config.yaml
n_groups: 8
head_dim: 128
rope_fraction: 1.0
optimizer: "soap_variant"
lr_head: 0.00972
grad_clip: 1.0
seq_len: 1024
Below are experts of layer 4 (counted from 0) of a mixture-of-experts language model. Rows are named router (the router's row for the expert), gate (a neuron's input weights, with its number), up (a neuron's input weights, with its number), down (a neuron's output weights, with its number) and show model dimensions 256-383. Each number is 128 + 24 x the weight over its row's rms, rounded and kept within 0 to 255. Numbers have three digits each.
Before each expert's rows: a language model's description of what the expert responds to; "comes before" lists some tokens at least twice as common just after its tokens as in all text. This comes from a sample of Wikipedia text that the model never trained on. Tokens count by the router's weight.

# expert 54
It responds to: Colons after infobox labels or year ranges, such as State:, Label:, 1996–2000:, and pipes after country names in tables.
comes before: " ", " \"", " —", " The", " W", " A"
router:111120141105157126112111103118130154181117124137153153100155137101125166106119128135123130102132101137125110120111133081121144172136135167119123166112135111097136162154121112131108106132137193146120107124112112110170076136197128117129143125128122142131104143121154157105175137183136148163104135097146130080141112154155132113123126125125127138111121098096141088122100115085131146110114
gate0:129100132141122117120103153134134161134142152138110090135151153137133146126114156093150115150154113122142139129120138109124109159093181164099097184095147142149137129135111134102138101135120120154085159118169124096154130156104170147092079130160116102113146093147131114096160126109110100115113136108091129111108117137130145153120118141159164127175071093153154089173152135121160128122152
up0:105081118115130117116115131140123127120163145155099139126118120139113159122112146096125123132154100112111151140134158108128124167102159131066102175139136142137137151151111157112127067144147117150104137096181144132122135132101138122112102112148121121177143064159142121112139141094119126098104091099107115159114141121156142129150113120162184122136098103159166112202144139131152112133150
down0:138137098156180114151163141148099124125180129084167129143108142133135156145128138104137121086145114124081145091127125153149165120108130093140145146146108157145109130146148139129199101135101082136132108148127141129102165148121151111150104165103185081126094128158131146093093090129112091102142155134179113169095139143147102152137138098145125121141134128124148105130160105116114097152128
gate1:145148150126150089131122160126132123119120151130141140100123140137137147116138120100178167129121120119158139151157127139128166111113167107091136141138146111153137074096155123116124103087108153129153160145166067113179088102156109130136128145114145091137124140105143156123112127149114098135162132124114128109105130122127132115138113161153161153166125179161129112101112099132142157151147
up1:163127172158158125124113136132105131110087120134126127129128139153153134089149159103162143130112120129154118155136103140107136099089142115108133141141116134133156092122141097100135117077102140122124147156176073124175104108143109140142142150138160098114142143142132158115109121143082129149140099121135101115139114140137128154106109154132175146154124152139139123097097095109154141153145
down1:119133107199158158147102138131097130113153112149123116169125136106146096120146098146129114135110092141130141176115136155123127135103134166104115168157125139130113182145090118119137156108136082101173101107143127158088095155127107140074179123118143183096130136158135135119160130182098113154124125138112124120104120169112120120115126138169117126108119082116138100184141133123142146101128
gate2:139134122171169114111148091128168089172146160144109150123150114112140087166080094133082119168147125155126132165101120099120122137118102165094172126132094113158136125133139152119127189143116172123113113096112139161178124134164168137159096131137157132095141144131173110130123098134091151145146162143141159139124129085141136135150160091104140148151107131131127092103119081120113139122135
up2:143119148123133117149142104145114136112120151108091141096103129162142122102146140146116155170144183125127133143152154160107119138133125111126118119106110161136144128149142129138094126135121131105137141120135088133091139101141114129125157108064119120158155094081121157142137211143138155124128139125131175131103126138148161091117132154119125171155134093133095155154145104138128109092101
down2:131088129093100148122119131068126130099134130123119124151139115090085128081152121104132084135097116149141108112080079122129135134166119107131140105154100095144147165132109149155122123133142105127143135102123166111123121157136125067137138150114137121169106168083115106164135132150145160122135136097089110131149168087105110142089120118139165096148126124142115126155124135106104161140127
gate3:180159124097143126129130164135119128142094122122134163137143169114101153106126179120146098139108106171103153102135112105103191126117170129136162123163120122154141125138111147104151121104108112100116182145147133135128141140124141101159112140146104162104100146145158141118061087134162125118159130120125114164085149146176126136081152131129180116116102126110178128126140134170116080130141
up3:143174130144108118132119165113134069156126121131141107146134145122081141114137125147107119122154116125121110120133147113171153092110134124152176131119076168132137125128153135113092119110092112158143131178124133111187189145119111135119097146158098127147151099134141096159099124107168123127140124169132101171107107116141173109111125107159119150130124143149101146138135130103139145153109
down3:150108136146161165120141137092140104129111121163135099108115118093119115159124131152112112114114149111144147129139131135147132095132173147130158131153145118142146113090120126127163180133085183167133146198107154181136131139094075179083145143129133096133102103165132106136128112108154108143119090138167122109127171135119127084128102119136110137176114115083151136125124133119149150171128
gate4:141144128195129138150128183133102168126101106113178117128159152111108136111105124146110091149138117140124130115124122107154181170104112128106128153131160167104162148121141109111138089140126135142099104117113178154130112115115153143107116116139098119086145097094141154137128093140126102153114094154117161140094163106090081198105160122139153111091094117124134156134154135141130103057117
up4:152076117154120140172141124122114145136144110131184119136156157094108136136085124167132087138126092151146121139107112108120162174117109127098145148144127160126164137135132101149137113180147137166097097140142135152136133097157130142142117132163111133082148091113148150138125107157141095156109122156135159109068158103107089156124151157141127125095093131128136134103148135106093079052116
down4:118120154119112126104134066135151120140180105120120135123139124113116167142092104140163162086159112111133084170079131141146130090123110147097154115150122123101124089112120119121096119141114115128117128123122095152141162121131150106138111090143143094065107141091146119162117126121122075136108149142144117136108067122115135134146134108117119113131140145127125151132149117150115168123104
gate5:114110175156126149128146141105145126133119113140117137118136098106166112143117132102190102151104152090144155164091140122125129127139125168157134137084152141117170117123121115127165181124113117154088159117083146144172168130104143150112127144077110155147126085166115131135156147136120136151122136080137123120150136148151152121138083140122122157091172103128121135128119090095114099133130
up5:089112161163121160127147159094121129139133136147150147120138097111142111147150120111149118150105147130151127177078149108114110152175133159146130128063132138121153127124126110135128187111087117143098145117085143087115157114128127178126151140081125155128138107140089124142128130110121111136139123092134118085139143159141146101125116128113168144101181096138121122104136112114128113134129
down5:111144195095115108142086121147076153133148145101125142093099135190132108120163163160133132113095169155110163144146154121097093122122126129163158138093112147122133145108144107139136098154131125136179122138152139117108142115071133125129142129146151148131122163103121101128145125126155128127150104129127114162110118103098131123116115160080153084183169140121139100105094156116122092173111
gate6:170101105179113150155121153118145150163129133074148146099170083137132125130127121135143116120129111130134134188141130138144140124100146090157125132116116137136121129091174106149065078152098119123105118143153118159180144165108159115099117098122121120169122110073114105089137117140155119167110125126106148137130177118094147081092134131136104103087137144100150127124138151132140097165058
up6:179120108169108114152106148116139145170131123052143143124162077156139136130115127126115095136118119163134159191128118093137135144083163105133149086128135121120124162120166126149102085157083129118153130170163142183155136146125156101116137099126136124172121122094122124076155165145160092176105131140113150118119187148122126114119122135141116099115134143092147150119118155147108089167080
down6:150131174135132147112151146105101116139114134127163111140130102160141132135100144082134101145122142102137134139095161147122082107157101116107094112098144114136139146087111139137126149171103110118139154129152134143115099118128153145146159171109165157106133102105116117136114134139120096120102109106123099181135147112141152127159169090184139130143088136143120122141137107173114130158105
gate7:189103095137138156137156131109128123166148144159108070119138196124171155100152106135118109144121100146146117126141153117134122132144146104146163179142165162110112142143115128095127151145071150111147130159153128139106136147139120173096102093147141108111175095134103161132134093093151143123081116136151115111167130107123140148131127144098107110158100116173121119127182082147129117118125
up7:085140135133116111105061096140128126110095141105167179153110069119064108134106146123138132111130155132099124128105092145127125120117135137117070106148061064142143148112118116130136112091169093109135103128106111121139117121103133087171146156094138143154111132109150081162144147132094109138137144097109145109114127135120144121105116113164147128092127149081135126142080167124128152181143
down7:138093129123090148186133089113118160169162103094143137108126148114131156149154142141142116154104089144160140175150156124067136151137172123121109174122131142160147142115104111117119117149118121123118092111113126153108159124160083102133142083112107167103185114121125169126121119082092100142171095120155111093154132153138129124148105099133146136153134147170108143160131125097125136111122
gate8:151135094138180143141099111124071124068141086132126112109145119131112102163082161166154153101137111136130131148111133104146098125151150141111112119123158127110118119178136146093132170171125162093119121121150115104131090114084123114091125101159112171147115115128155157102144102123126086082095107103132142134153130134110076156145141175088151133154139156106118160112114115115147164071166
up8:113120149135116133104099153136136134163132163134122142123111112140142136090158059080101104146093102097096132095149146146143157143091121103150120160109079145162153100104099169133120086124148080159114152134142096136135141140176115108140184144119154089115157143103080085131129134128154161141152162163148106108123127151098158123121121107171133119108111109130111073149167108141092132183102
down8:115162133153156115141106096120075094145131114117121116113129123045106117119158124147129101127148116135121127100143157106176122114154127086090117143134080145133161095127120124141112082154122111111114159118143143121086112123076144122138155108148091134111109147143178141112123146192130143100114150142110116128126115183163044124123109101116168179094118169140096116117140133112150127127113
gate9:159158110181118131097138130116133078143143109106160169133123181122121128103162141131173125155145146079128132120113119160108119138163109141138127124157130117129147106144115072081156115157106142129165113091151133122119153123108140135142126094109112147128133131112167126134136100145143117140147091165090141160098162123117127104149102112107113138112129100143148137128142129128091151122108
up9:124101150081134090144102117136130184118140152139110121094134117126166122134104098126092119134120127126148107138141105105140149100096144119153097129092169137159133167134139163182104158136153126109082142168129115118157097151167103139120135149144151101091110123104112123134142145140104127136110142122139123096148110173140135136114143134146133129157134124122110127103135118140145135095144
down9:123106112139107097118081111095130120159113092115133113128085148166134119143114200157123132137132128078104131117136096098127121155157150160141121126146134123129132088091142093173187131144122115132171135044163127128126127109149089126083118113157082145166140126134124107157138118092124120110110128142117129140092144093138133163143115134088115181139153076100130110147119131106102130127100
gate10:181090114154164118112119175161101107146119102153109117137097169113104105071123131112164134123120130115123158123106169100085110108099175118107128146154135083061193132112150121099105135129109125092133118138124135168133095151111146124128164081080114155096077117134140144153146120122092172125147178138145113109136164163161117142094135139077091115110118115081140146174169146120149132090119
up10:081130096148120129100123130129120099122166131128111144122108110165128136153148128159097161096132123116151145124158120151113146161101099168129161108143077139140144095096113166168169089139103119137146127090146103155174180147127091101152068155133146134164108135169123132122121130129113112111096118127162153121129143086106125109150109119137130084146086129105117131138116122130161107139145
down10:086120109152095123166118128144098123091132103126134134132116111145118159123154107133158117121125127091101103108135085120126113088142154116101128114096149103112098119151152107090094108129079163121082155106146120133094109149077151130099118123130099109093123093112146109119129137092152106105130142100138103109171097092145148126130138094134101179124137140118095154150104167120141081175085

# expert 60
It responds to: Commas ending a clause or phrase, especially after dates and years like November 22, 2014, and after place names.
comes before: " ", " and", " he", " the", " but", " which"
router:136099088109085152131142095123139129132126117108153162100139138122096150103133138131109140118126120110120126113124144137097142183158150122154125159061152106111103192164125136157122148128118166123148086119122104115119085138146111071152112127133121120143102159130122125110170157119162155148103134123146127094154094130148136133108121122073136151079118132110096060131114123108112143069155
gate0:102123118075138099123129119136130085090110152109083120097123088172151125129107136097117112110097127142128144139134127122129074135159077147140135150100131124122126100133125118142119115092134137141111141158132082162097121092094087142107119130137154159185094100102133130174085146112164097182124117132140132112140139134170107110127157114090114091124164079117163150156125153151114134129170
up0:140120143152143106059096151123120119119109137125127142110134101092083122127134122071106111120139123160065123144104109116143091147110096141098122146146133107141138140100095111154156124117109109131146100199157094180126104146135139153137195132139124169168129102108121144122119125149128158186110177149133118090125114118144099119146146126159122085140168132094172166107140158159095085130156
down0:150115148106118081107153079129150086156132122103130149122161124135127132114124134163102150149167119124148103109146150134152104102124134081128145149102127154149160137103159123144109113123099121101171137117142101147156116173116134148135106181111104111129108132111132157170108145153187114122115127100118145122127096144088133105126142115094122110100149130146079127129120145150111135099131
gate1:110155168158112135124153139113132081114094139123148159091098111108140142146142124137137105143109161118173129103132151122100135143148096109150109103101191113082125129143150119187117128130111162142168110132096126134104160151128153105078141102144131118145140183165150111140113145140134136135133174127126114149118095103114107132104117104096110104122139174148143127127120078095143121105146
up1:079168128139141160104130110147160101126094126172111152104111131141086121126124144096138090179095116112143110153140135126152122153163126143130128152085144165126139142102127152152149123127109160151130123129103100084099110118182100117062143158109138141139115127133108116130106102091134145138115158121119116139108108109158097121073154124155160123095118152134122149127148103080132151103158
down1:164137146136135072154122151127105142116146142135185110144110158127161147132098113151111167115142109152190122104114074171106168131092139114149134097119115082144086088167165130142121156133110122073121085132158122165109108122138119133172123146128105102128141142147133135144122147126100127149150120120090116159161142176119125130163091129127131122153119105138145109139135177172142097126078
gate2:140129122147158092146131106170167122144143160136109118144122122142100113134151126130091151115094152150157151099136138189119135127132149121121104112099148143119132145141131134126109133115119167134159135085110104137104082132105127134092128140125153125121134116093138184128162132125172113116153113154161154127126118153133119113162138128122093165176124124190145110143126129153082183087112
up2:126088126092134142157107146130153127143122114114139110110126141106087129142109170108181083113150128137098118130142094110151144144148137107144114127193135110137080131120124137121118112163144117126087150179101154111158148101150159129136116122116134135099138138111096091110090116126084134162097161069101125134085164105122116113136136173134177123099141102114104149121162154103139072123153
down2:121126142100073128106127146114107143099090114112122138101157127136127102103146101124131141136164112100115110101140149110114114117144131089140139147118144146118150069141157118112129164134122105166145097145111134116124124167154145133122126064118104073136120181126104108121110114094146100135126130148138156131121100134126126147117101117156104138123125170119110101124126142123092137119097
gate3:077130067104140138134139111127154120118125134103122184161111118141103109120162114158147092092156127155090117140144126114110136157106062118131127116087126142132147130149095096160104135088115099127142165130087103116133098123077147152112161137170142134147134110115080102129146136158141110108128143121115099124158165116153112147144106132074113144121163088077140141136103095115126101157147
up3:177146135119163109131147140129141122109089158128115138129134122161135123170100125094090146168135086114155126145108124132100121097119139116112162129143143129119103146112111153139128130219081173142108104107188150124132150108150109133137110157119093151125141098152152150122117125101135139120098121158183189115103117148130166084105136140156130139096073155161105140128144155111138159100091
down3:120135154124124137138113132156118133161151084120126156135130146100126117155115112135118128126144134153129083132148120137188086133134097144106156146125151096164147130112084119075157115118177090104172077096125185163156158156159179095107139100109142108116128106155141117119111157163136167142117102116171117140171160101128159106115131127159145178141149141103129140143119127123113152120124
gate4:119109125148151136160142162121139182123135089100157184090106131157162133112144132110124143173123055125137140157135080147086130111121115127126118148089137108112120121112157104162113102123130127130128086151115121096120146138113124069133204123167135126133127152131150151135148178081129122119114075164147122131121146126129114109157161129144130139103132164128123138136147155098124114145154
up4:132120117164124140107123091124078128147130123107144142156167162103076133144132111158104075110143135173136111097108170112173148149107167159101096134166113112147100144129146147140140112162132118148133125097099148126141171140120134123127116150077085111134113119149138088112143105121109124184127181133141110145122141141105084136084102116127124115132120130096145127105101094120173145112082
down4:127125132101118097087093103153138126178118130174161151106124146135139103177090145091169104164155146147124113108146156126163090120146167116150140088157208155154156145138106087143128095103135129150166105107145099131165152146131130154109105146132146119186119137103109122111152130137094127096091165087136120141124140121120170157161101085127134158113132147115155155081155123124124143119099
gate5:077174133181121142127112105116155148130120158124154114177101125141127152155179107143117081165124134155103115128105082125119098155107119149159140117127095144126136147090117124123108137137100145113124139116116133112156100132093181110089139136168122115100106116140168130126115078121148140140115124115105127160090089167118139142144144172109144147159108149160070123108127118122109139128157
up5:124108152145114130129080166124101102133165116124137137112122093123127097133110150123178138092149138116112093175132139121142125147157097142107143112154091141141148172172156130124100131120102123095110139132080160149174161100137109156120112162086146118153133152145150128126118153117128121141137189133159130138085113136161105124108112148178125112094086138112098124152097142135083141097106
down5:134121130136118138157182118112132165115129203166109099083149174128097121094137113081131104144159131141123150138139140159092156164092172179172142156109160101142150093103146157178141122115134166116135097125140077131130131114153135169144138081101088148120147128080116106122092115122108110131100124150110142136140126150130120180162178149128151173119140130145126141136100143159107147120130
gate6:158109095074206098139122134117129144137117106102115146115139111156126138156122170073127123133155125144092164161124119120139104098114140148105133130121157134108117113166129157180109156145107098123128130146129126196135116153178125113118150150117138103152127130131144135158119131105128147166101123156109136131139148123114110126124131122099132131156119158174127128145083141126091112114154
up6:122085082136140084112131179097115083134116136092105094096141082143108149147085069100125089108131141121116126168088094159134144127096160161101123157149110127162106141113118139133057115136125109077106108128118168154162145176137125137109134160113108115164153151132141152160123124030146151148110176166138143120165145128126130130141121084139123114187120123131127131138141140118120116132133
down6:114099128146118145150133113132111151134133103120141151150122168122150114138135089141156124108097146099158118170113126133148092153126136123126094121152128162120131134114113116100149148109142131159154148124163115093122130157109113068158085130050114155100116111097108105131133110158102134121108178149128066123129123103140144137142103147145174112113154101143123118123117075098144079170132
gate7:095120123172123090184107129106100104140135124106135118131139120114132133126122151109102076152130107106131101060155133104140157081170152128134147110106118100119138141114170108148139140104094070112139124182103103110116148146102119125112115164112119136164116113130139125122143077122151120124105124117113107081120127085129102111114120110138134114156106103142097094149135100121093152077130
up7:155115137094103155096111143135157150170124136141100120103125121139129134131164108148170181123149150151125159202122117144130129173104124139132117125125145149156118111161107154101143103149176171136132131092149138136134140096135126124149149101127133113116118146105122127147127206138089132115157130131126141178156141125152156136147141139119161166109138132098128164131109141136135103187159
down7:139143144134131127142147122126101167151110123106078157121172112161079129101123117219110101117161152120111126097127099173149098133161106132169154084121134147138148154111111122170120124114125138130113084130117113142131104108124114119122117166136117127121120138068078104100125089141109096111138047105111153151137143118087106074181160108097148145097135109088099145149098096101088183077117
gate8:152158125130105106129130084097138124137195157154127135110157132154147127107102110149112151127085171087140109091124101139140141137145136157140110129155141154097128131132106117124137164127114175145151106117118135158125151110125140116141096163141135128142117107138135142134150125103093076100158121084098136171140080128151126106159172098103106138164158088134147118158099115113138131087112
up8:192123120118153105117128082128102140148157151127129132136173099120147174104097129106129140117088125175122141133110143116125115124123108141118138098136157126127136150140119095141128145119110155128152129121136111164113126141141132074130160146132160156158100099123102151166191137102164124136125152097160164141178093162155115106150130121093130092173097114107149113134192149156125132105122
down8:092162145127170129093119135132150085089128120095141097120147177130132125110142103142118139136149113168140144086152143140152137119144100115140087156122126158153143197141110095079138146117137153105146073135138124102111143183102114135115114115134103130146115124158091093110121135081145142126117136102099122128123134133097133139125111142170130128094163135142096154123096154138112121132155
gate9:159132152139145111092119094131146137095143146137118119144152093101153095128130128114133130128131151108120118119110145140133177105153148131156138110138187160161146136080111142140122158106137140134137124126121127166130127116139149070117130147129097148110171103124143158091068132139123117119140108089093099100128163126101101075107149124109183095150151161144152143141129091146107128084118
up9:189137124176137133093120100134133135092128150134113136167139103101135113100104138118142124120144130157101105115161168119109156120153139120128156121156183141123178142089140181116127146135136140141148132130138102195135124101135120121125114135157104129093180101123169168105077138142132119107144110119118125115138145144112112143084148093138165121119147132153143154167104105121098138094123
down9:124160153096123091115071156139122111096141147116195103095087138151113136159158167144080146108157149133125141122139163139098128126103113135091110134142084143153089129128135130148141100132089080129151079137160140120157146113144130106125145123153116116145141163154109125103111148126129107119143148164147117157132127108123115115133154111113124099130139120174122125129087128148179105091144
gate10:172117167120095154097132139103070115123151156110114119139151130127125118156097126120145134145113115150154136155138174124138113118135164129121152130184127111114093143112180117141095121118120135143079154107117140132155126182124174140114137112133129131125162143135139115135103145134137175132145131164120102136201108103164177139123119146147123092140146155116130137121129124119114137152123
up10:160081152142151145098108158087133116124107123137177115098112125128187163118128132128113140134140138135077159072130143120126109132078109149142129127128116170123164159122112116117120124152099133108122105152125151108137133089141125124199132134140131119100108124133161131171116096113128084144107100116128091131109143116059094119102137111103172154108118102112155096129138109187129126128145
down10:120145124129181179170141086138096105171133127187095121133173080057103137136114112100106134104117103147127121128123133143170127156136099150126094148118154136125133118123093125092121099136076153078133090149121145110076124156149097079130123142098195099114111114100132151112136133150102160121138146114158152157112175155124107102135113140110119090093099136083158097126148137150078086123093

# expert 3
It responds to: Colons, and some dashes and pipes, closing a field label in infobox lists and tables, as in Conservation status:, OCLC:, Win–loss record:.
comes before: " ", " \"", " The", " UTC", " A", "00"
router:118116106123167137107093099119135161170120143158156116100149155114112147118124121123094150121126127090140084093115114106136155146129130145121124162109134089100098174165160133129120122124148140140160070094106117093174112159136134130142143115110128107116103148111125154132165129143122151164106160128138158088150132136132132101093140088116140136109111128096153106119122080108116146080140
gate0:092143123132101118138086094092156146135107124137174123132129125129103127108132132142140115134150141140147111127109123105160107126158140103069146130106057090134122147115111137119120162108118118098116143117118114143125142095129115154108108124173126107135126144061168104103117118122107102148100139115113105122115077131123128152145107141165121119115091117127149101129094124157133114135160
up0:117171100154098122131118095112114084195120142142159178117119091128124168080196086167145154097122147153157124100106128128145143121112085088120113108072098134116138152116134154140129091109121152115130106117134114148078132128142087162137101107126143114113118191098120090151170146128144118114108148125130116115106110131100127098141126144109113148162146138127137120112089149134097151199110
down0:134120111108126117177150165136099122095134142144143129127124104151138124111097107117071113136116143140116099110100084150146090126143128142148101132099145143161102118115101150155146138114143101114143139165089132128099148172141160110159158128122115105118128089088094116107141159141146125112150081096168106102114126125138124155132146122142102099130140115154152134119067153090107107151180
gate1:103135163105108118100111103133164107158124130127164121129101106113138140173167133150131094123137158123138153158165119127141174112137085143117153124099175119166133178160156136112076144121114110135116144098121150119118163130150099118118102134153133132125122178125129116151144126165108131109091130089109137130101088128120114125137134111128132124097156072162139186110134125114132147137165
up1:114131169120111113098144118100138125141132147154197135129082138089117133179157121142101112119115160138125151133136135110140147131107109158135147137114156124169131164147175141109087106123105088148117123122162122110142143145159122145111107121128117105077120170155120115153177119143133151137059120086142109123072112136099158136106151136108126064100170079125123166122134099140155168149184
down1:119152121109137108155131125124130115109115129143119135124119124117118163133146120103081146123124112124131112144095152159149116161182129086112113133147105085111158099178150129138148145103117085169091124139140131135116119130112128139103114184121112125154165154086095090140146170147107111146143088162109110128121143095116123131126138143124086117175197126147123155121100107106173120128122
gate2:118110139128130117123114154158118140124105142108096066120150118105118133114137111136123116101040142123170119102095109087156116081088127122142137139104159142115126130097126105184112088134128116114146150155118126109134119141194159118138117158098176153142077148106118134126114118134130139114126146167137146120154136159111123161119123105166095092151121112081134092152152113121120138156092
up2:122142145112134104110129136104120122152134131134130183146130121154099160142125126108139151162176144133087138153100101158104099194129128108095122175124090118131160090184137166106150142110131125122122136124167178145127124108069108156124132106167102109100102130119140119158170169126125166109090126125125126116121103111147115124149118151149126149130098129138121135102115184158165147098117
down2:111103135144138134100087123151125138101165087095130126116140154173133123139111134133140103143134138108118139092122138116143132152097177126133151176101111116112091082140123122132164136087122124131128099070144127152140123144108132137137109155169058108082106120111126073144159123113114135143161126114104182116154155110114139119132144127110131146137140123145158108126117154107098175144127
gate3:108114172153117143190121123136097120115144136151171139124141143147146152112140142109107085136112161181117130121153072128129090165136122124111119161139142115170143118179147130152078130138115104155098132127087120116170070128157136135136108132112141137099137154132132107188124139111107158115113101135111146148110161132138097149142125139165121120117091115122087097124122130085156123132130
up3:126147130110129146152126117131185174157126117120084110163099166167136136155111081080118193164114106089139127130112127126162193130143145136159055128135120165147136118092128133110169156124156151114121130151127156120149152087098136129146127121133106136121133139123116115133090092156096095142078125102177172144120144124125137148093112156150127116164128119107130164131113144155090093168112
down3:152076115101119131111168126097161156119127160138094134104134126101145114132132140130141117094155106105164134139161132102110118137120106151159126092115093090131089104136133129111088177104149115098099138125134137134120137090124140105111133122133101159120139176116097129099114133134132122141136187134133130168161105115142129132123108131132114127120144179158127099125132072114128103116161
gate4:148145137112137099137129144137106168129156072141169153139099146112138120136158115155064113106130165116159145117158141069112105144150124100161187149125118139129143144161134105151140121094097169157126131153169092161140141108133163141110155120139102109128150146179144151113110091136139124166125118111098133136109115100120112085113178161157106142111148128150129150119140127143131144071104
up4:153128122132116099097154115129121093161084162117126111119140130153157091131118116101132115115119133166119135145098141166146169097121112151128147059126106097154093122107099151122145104163154121127172127124131146120126122151111100109168076111128120151124118131119112090102144162113149127088101151163152124133150122166151151139128088097141120121127130110126171136173114130125131088164106
down4:135151115117134124150165142109183147120083092131127083125156127140148174123150103165176110142133108141114124140166112134136095143160126166137122156110131108106120108140130108116129142109134086080105128113146103196117071115135136142085142158118116151113178123142129136099113114167130124155092107126128122127131154129102177131083099110103089135134070122133104104107120092148111122139082
gate5:132132111075123122122119124151138165143136090185126102101122158144158108145128152140143145123103149099095150094098131163150173092155122128121099107092124108097154146088087120116134134111116123164118137101092142101145113115076163106136146126104121138131093080158097155141102116108121129139127125140159153131130122149158102120209137112099130163117101062169153136117148101120103107125158
up5:126142134175135123135094133107131117117133151088110140144130105106085169117135114119124110124136110166151123140157140113124093146087144130128117155151128143171110126131161140127116138156158117114133170156123139158119139130141072152111105079108145123156164147106158125119128140145172104125109132119100088132156139126102146133086102155164139106134190154108114082143096109099081107129111
down5:146145090119107178098129128093149132133155092110146110161126113127114103157149125130101107094145112095107138117093129147164115183121128111114107096138177154123075174091123129128144148117098123167108143128106111142130157073140136116157129164146144112143149107132156122103124101131124133075198178141057145132122132110125137171139119139109140134173140136174121145155153140122110112131179
gate6:113117130150160116063105139122159125163142150143090138125136140162126122114122112166142198138161095152167082112150144131107155159132136130128124123135115108155103106093120168112167079136124126127145129123134099135153114129118083145143175115115149155154137158136148107123145106149116131122135125124103157122167131123162108115115134144090090133114172190106094127135136062147133091140133
up6:101118101157167135076095112148120158150135121142153117143098117167141110137134151124095140101152080144108103110106135164157093151153145124119122126183098090134104120129091146111135107101155107050130142135147106110116159120137109145147152116169107160129092121084092114153166114106115111200118111142167127106128141119115141087133140155114110096107126096086112112111115097144138098125116
down6:110156146116103104155124128070130131144124156131148147127102140144120145104148138109122154165100094098079128101073123090102124138124133104132098135107164131129103098091085154103127133137109130119125131163154144159170146116120078114149112142125148161069131135099163149117094148160128136082150154096093150196132079074187079147120118120144140147131128167093109140142089139172134160160131
gate7:120182139148148130116130110150203187163120087140103129099109151143127153142108142114151120128098152103106139122128120120162140099162100163098100174104143122151161125134142121125200145121115180175108134103139161108109107116160137113126144096138176169121105138136075089147113153130137123118139158133120124154201112148096131166104138122164123098133100163104141092128133131120156136085114
up7:085111114140135121144081154116144128155138144174125116126092119106135135144149093130165106136128096097136120117128145121136133157102157127143119126146156124120121122109161145197148144113128139090146130151088120128137158126133141167113139094091125147100133084149155138131156130114146135123075168106174099138125133105096117123143149138131079128169110136087145100157078134117103176154121
down7:166133132172152104122114137129124150153142135135133152146164120101102144128097141123118118141123116119131160100117152093153138154168112160159074159123129127146144150154117100134142170094125133097143150162115094166153167127131115149159160099150104119140141124094101129122105114152156116183074147176101081140186131155140129124126091096140135112132148119115163131120136160137124090131120
gate8:140120138093132115121138093114130132111129151138132148135156103099150120094130144151111113129129170141141127103127134090131096089120155158143148111140161090099073132198146139089130107128153113137161131134124157120104105103126161101127124135102122140153155123105148111148148158110115132072121148130116132127127073163134121112110154153093092154100143127085165076121105163095130131137116
up8:129117110160135144135113153161138112143154115133118117103127138159093145169138081097130146134128058089110126163135132160101165185119116088118090153117100154140159130078109119158128149132090162150116127112126098149122159167137089157119146128137136103121086131135113161135147117131134136199123128110130124115121165105097108126139107109148138073190103117161078157128150090156122131118139
down8:125099133117139143148145120127125130152106129107123116142093140129143136113159134116116110132135061100106134121123122115125092107121152128142148111126137130131118124147142161104111083090135113156163142118105086137117149152155193142103119144106145124110151175108135140117125118124155121133131140137154167086126104147106129152110124153112178107100161136122131146150160100138134150139114
gate9:142138088089136119062167133098122157155126163155154128097120157095155135111158152137170108139128143123114106129181160135138145142122175107116136148129114121151085125070150132127129126108128139084144128107148122137170114122109133151099056096102161146146169138127107118156115090144143122134127131090113138095130114123110122088137136139121127179148114124146164115109155118162111178112128
up9:160097174144113110117128126086097128126107125176138137112152095145113135126148149146165177117170148129159144115057132113147153090121091109120133109104125123143147119096111085112111086136112148162125158138134109143133105112134144186105130162127097157126133140104138100104142129159145133127087090136102128096108134123155142133105127105091181105103137085130139160119102106127129099127117
down9:174134085125171143121130149120139105122150089160172127167159152126157089112128130115131127116129095143111122133108099114158122128108124162138119112113146125105151105144117157116125100188143103099158080140139145117165105156138136128163137128073117128101148113112131185131131194113152129150120132146179137126120170143160114165170125142096120122102108128125109138121097127126114114076141
gate10:137097117113186107139133136095145149117099100181120118060117101142136123140146135118112137122097125093148114145144163143136147138141159153089112207147141112125090139116148178126105138092142096109140118140201140085142139119133074140102119083091155160118125124121124173132116136096096090087127113119174093094107125140091110150168122138127172141129132162155102119131127081134108129118123
up10:130133145120100139071111121161143118105143149108116122165103131105115149138106126112165122115163131142126150122092087112117095114085123118122140068132125121169192157137080120134137122145115144138112154128084090143120138137135147103134181167165116131121120112163133117125108152144153135168106139137099138140143131127153168095087141122128111121100104080118150150151134168103126125136131
down10:135135146135153134144151144057127112144116127142127153124173079134137149133146109112100110094094134128107146091140117153095067137101159153149085150123124129158155167163122147117106108104116099152104122164150127100155098134119112155132155106157149140126117125119117155063130095130096138138150146128177122107159116148118085096150131148141102093105122145150091152141180135135097148151160